config.yaml
n_layer: 8
experts_per_token: 2
d_shared_expert: 192
router_score: "softmax"
normalize_top_k: true
balance_bias: false
n_groups: 4
norm_eps: 1e-06
beta1: 0.95
batch_tokens: [32768, 65536, 131072, 262144]
steps: 5276
Below are experts of layer 2 (counted from 0) of a mixture-of-experts language model. Rows are named router (the router's row for the expert), gate (a neuron's input weights, with its number), up (a neuron's input weights, with its number), down (a neuron's output weights, with its number) and show model dimensions 256-383. Each number is 128 + 24 x the weight over its row's rms, rounded and kept within 0 to 255. Numbers have three digits each.
After each expert's rows: a language model's description of what the expert responds to; "comes after" lists some tokens at least twice as common just before its tokens as in all text. This comes from a sample of Wikipedia text that the model never trained on. Tokens count by the router's weight.

# expert 14
router:117124112124115114081190101148138102104132095125166145135090100134143112154090127138151129122153119146127132132168113145102117122121154128159120152139091116164123099104145131134128060100107154122167149160129107107125104129159162135175158163133123098117127130097127121168135148187083133127133132108111159138103117115146113075133128120125134124136142081043191150138093096108099146120094
gate0:164123127140119123171165145143119139136100162100168167079150113113116110172102146127088119108160129100193128181146142138130122136114126129146095134147150117130115128111085161113126134120158114156105098130128110140092106171099154111143118107109164151140137114145117103152135104161136146140183142146112163153142107088183127095177140094189119126178118141115141123096150126134113093132115
up0:129112115122116107114149088132111123119161131118112123137075117100082150121150134130121131130131109100127160149104128130144167147147123127127129082154168157127128092123136101051137134123121143115115136156147126123119123132135115160115102100110120086111114081126188158125146175141102107163134134139131135128125112150146164134112122130125092103111126123138126132147145101157156116092125
down0:078170093153129117108179119135109136131126109120145136149139120162130146121144162181091118096113136110073165148147120171125109128138144108155145133111124117129141113111116129157102131116163139110075096092098125096145142091091135115118136106152118123150112126149094067096079100158126140106110107144170144138130116172112112132128158139111143138110108128097188141137120108144123100102107
Description: Common nouns for places and populations after the or a, such as city, town, village, area, district, people, station, citizens, often about settlements.
comes after: " the", " a", " The", " 0", "The", " two"

# expert 38
router:096152122080119108116129182093147122115106118153144122097135148167121138121099119114100137115163133150118097141147137158175136148085136137150131076131147125163139155149098162144132152144136133115146132146083181130077110159136103096114127128093069141125115096166116111198112129132122099117137120162124139115150132080123091117135142118079116129112141144141097113105147123085111134105090
gate0:094164129113115173104116098060130148085128153139100107109101149077113121126130101115109130142145164143125119130150137105113111138145223125073118113080139100094094108109115136166169119073143131115127129112174165162115110126144136124114171104151127126127135119138126098156158134115108125125129153108095083118119102138140151133136123155122149100152112136123113116164110117139137123155121
up0:133162148126111143084120175113150108123075134124084105129100138127088177124118083150117132106139112086155091148092129169134131154192136098163121082126158115094124118142102113139124140081108127139178084128139122150128129122142114102070120125135125104127116131136134112101135131087088128133149114114153135127100136168121122098123116156102175097095110143124126112142135165149130137116143
down0:077128101159122114121110156132115132099129119136130112123152076149103103091113108096136161092150145152152107090126090145160145131136133127215107152129126131151120128128112143156131135137116153127110144113109122098143122155140145139116161170175103156145127115089146125092111115085118092144154083128162097113128109112103167077132168129081135124149147100122175090122128124131135139105167
Description: Opening pieces of longer words split by the tokenizer, like dis, inc, def, ins, Administ, settl, that are later completed by ation, ated, ing.
comes after: " the", " and", " of", "-", " a", ":"

# expert 19
router:145168111127109130110144092132111109137116098148098153088136151140118151111116091118082140077148092185075123116106145099095117137125189140134134139131132135113113131125145115109111141133122149094076128131111127115155143108160103090075121135117164144137137101072110106105140127172098118158104118122130089114105129176118093143101127136098131113107161064139118145135132115107165145084110
gate0:142112121131115097127124120152158089124118118105173170125118101105095106152119133078097090066137176120136125126117098123111121103126120111120114165094127117139139135083121088146133172121095149097130139167109135142138102120103092122132198193099127111139106076096132154138110137117113120107117127120112122150118120152127144073160125092129119083152131109180096138130100067069107142097151
up0:141146142136167138152182141112135092146104068138114102128122137166132125071134127091135116126106176130090116116147114135150141124119129133115104134121121185077117124108133083137154121146109167100164120120110141118119094121109137077109143126181116133137113124130103146112133149118140149129131148137106128138123136133113148132167165133094106145173105132141106136132121084174148129140160
down0:115138152127133113103117148116144113154110111088144106121100140077127117164136124125124120091120155128094144155133129140158131105143169132094140156100078130139165073162145143137108166131115173130133141129140147060130094102105125143085120128107143130138105123097111110131123136142066176143129092150107154091094120133110143152131124158108167139150112129130145136100099140089136108106101
Description: The a or an after is in opening definitions like "is a species of beetle", plus infobox field labels such as Country:, Type:, Genre:.
comes after: " is", " a", "-", " as", " was", " an"

# expert 32
router:122152100119086111102135149096099144079138173102110136099093132102112080078123090128096092140099104117122111137120099176125121102097135135163139111133171105101132145139138157126155168135136105101169136143129129113138167135119124132121101098131076093143142077122137071150155178114123170153108128110102089129108118108094136148171110147081168108140168110128099186103116144121090103127146
gate0:125117155125148077128142123144101113117142128106115109172126150136122113163101109125156112129098097126111140122134134141135103111130137131143066164130163154117130174078121156110167100136121121100163104149132132119131080126118149137119135139138158128155089166115138146122127144118144128125130057153096112132104159092099150138161125126119143177122123106100132078124100130108157150116135
up0:127127151113141114094105099109117053142120146132105133116115092095156090122104124161106110143126112141116123144125136186123070128102161126132155076133136104108138178121157121145145199126116130107164125146142121144181123143109134086135131105136157136125152087154142129139098155142100112141091172118092128135140146103150127131155132160159102118111130117128157105128120127102107075139094
down0:122121147143110109130140098096114148104159143113089108123124156110125127117075132115137129158143116132134150182137074163140074099181161100156152100124150082128172150125131143139132141139132092128110137110123135121096166136129135130116114133122160153121140144144121137184106169177145144160113128165112068107062146103136128161121138146094128159171143116119138128090148094135131122126146
Description: Adjectives after the, a or his marking order or status, such as first, next, final, same, main, original, Full name.
comes after: " the", " a", " his", " an", " The", "-"

# expert 48
router:128113158118141132155103127088177079131142102134108123117102143129134087122088124091185132083107105119130138145097134152142068112170099147138126127152124113107121145094163150130107110144131137146152100094086152120117098115136114115112092121120157123145110119132164152130149126055123117164113146110146094126109096132155084117129096110148107176137149083137088134130086085100111149156068
gate0:146085097142147100115104145136153119124126080112092133145132136124127156174125107112120143087157086130140173143143120131134165125098133134113127122116157118168061085091137136124147111138132141100092174142132147144152142120117094086077116182131190161070133133055153145099126135111097172158121125106129096120145159148105138144129138131113098135124150147121125168101164142109131120120123
up0:108117147098163176150142104129106127130115155138116104142125115149156119120133150124115085149136063162144147147171116117149130118134134161124157148122140187175126156140144099082097155120111153145160132076143090148134144149124149113140103125104142077066148156142102151098122083115169121139115131122100129161145200128076141127140134082107147137117124141116115117160107104138120154124125
down0:116148145113140118113136094149142135178110124106131118117166137136127145108122134142102126123112087122124133116141141111159110097067132108141157095135114144127120082135117124090123143114107097142144131097143122155125117148199120130144136168140089144127101120141161097132091148105132129101120128129116155145102147179157116106157125138110132094148142152132150134139098043127134102130091
Description: Nouns naming works or groups after the or a, such as film, album, novel, regiment, plus pipes after row numbers in list tables.
comes after: " the", " ", " a", " The", " his", " 4"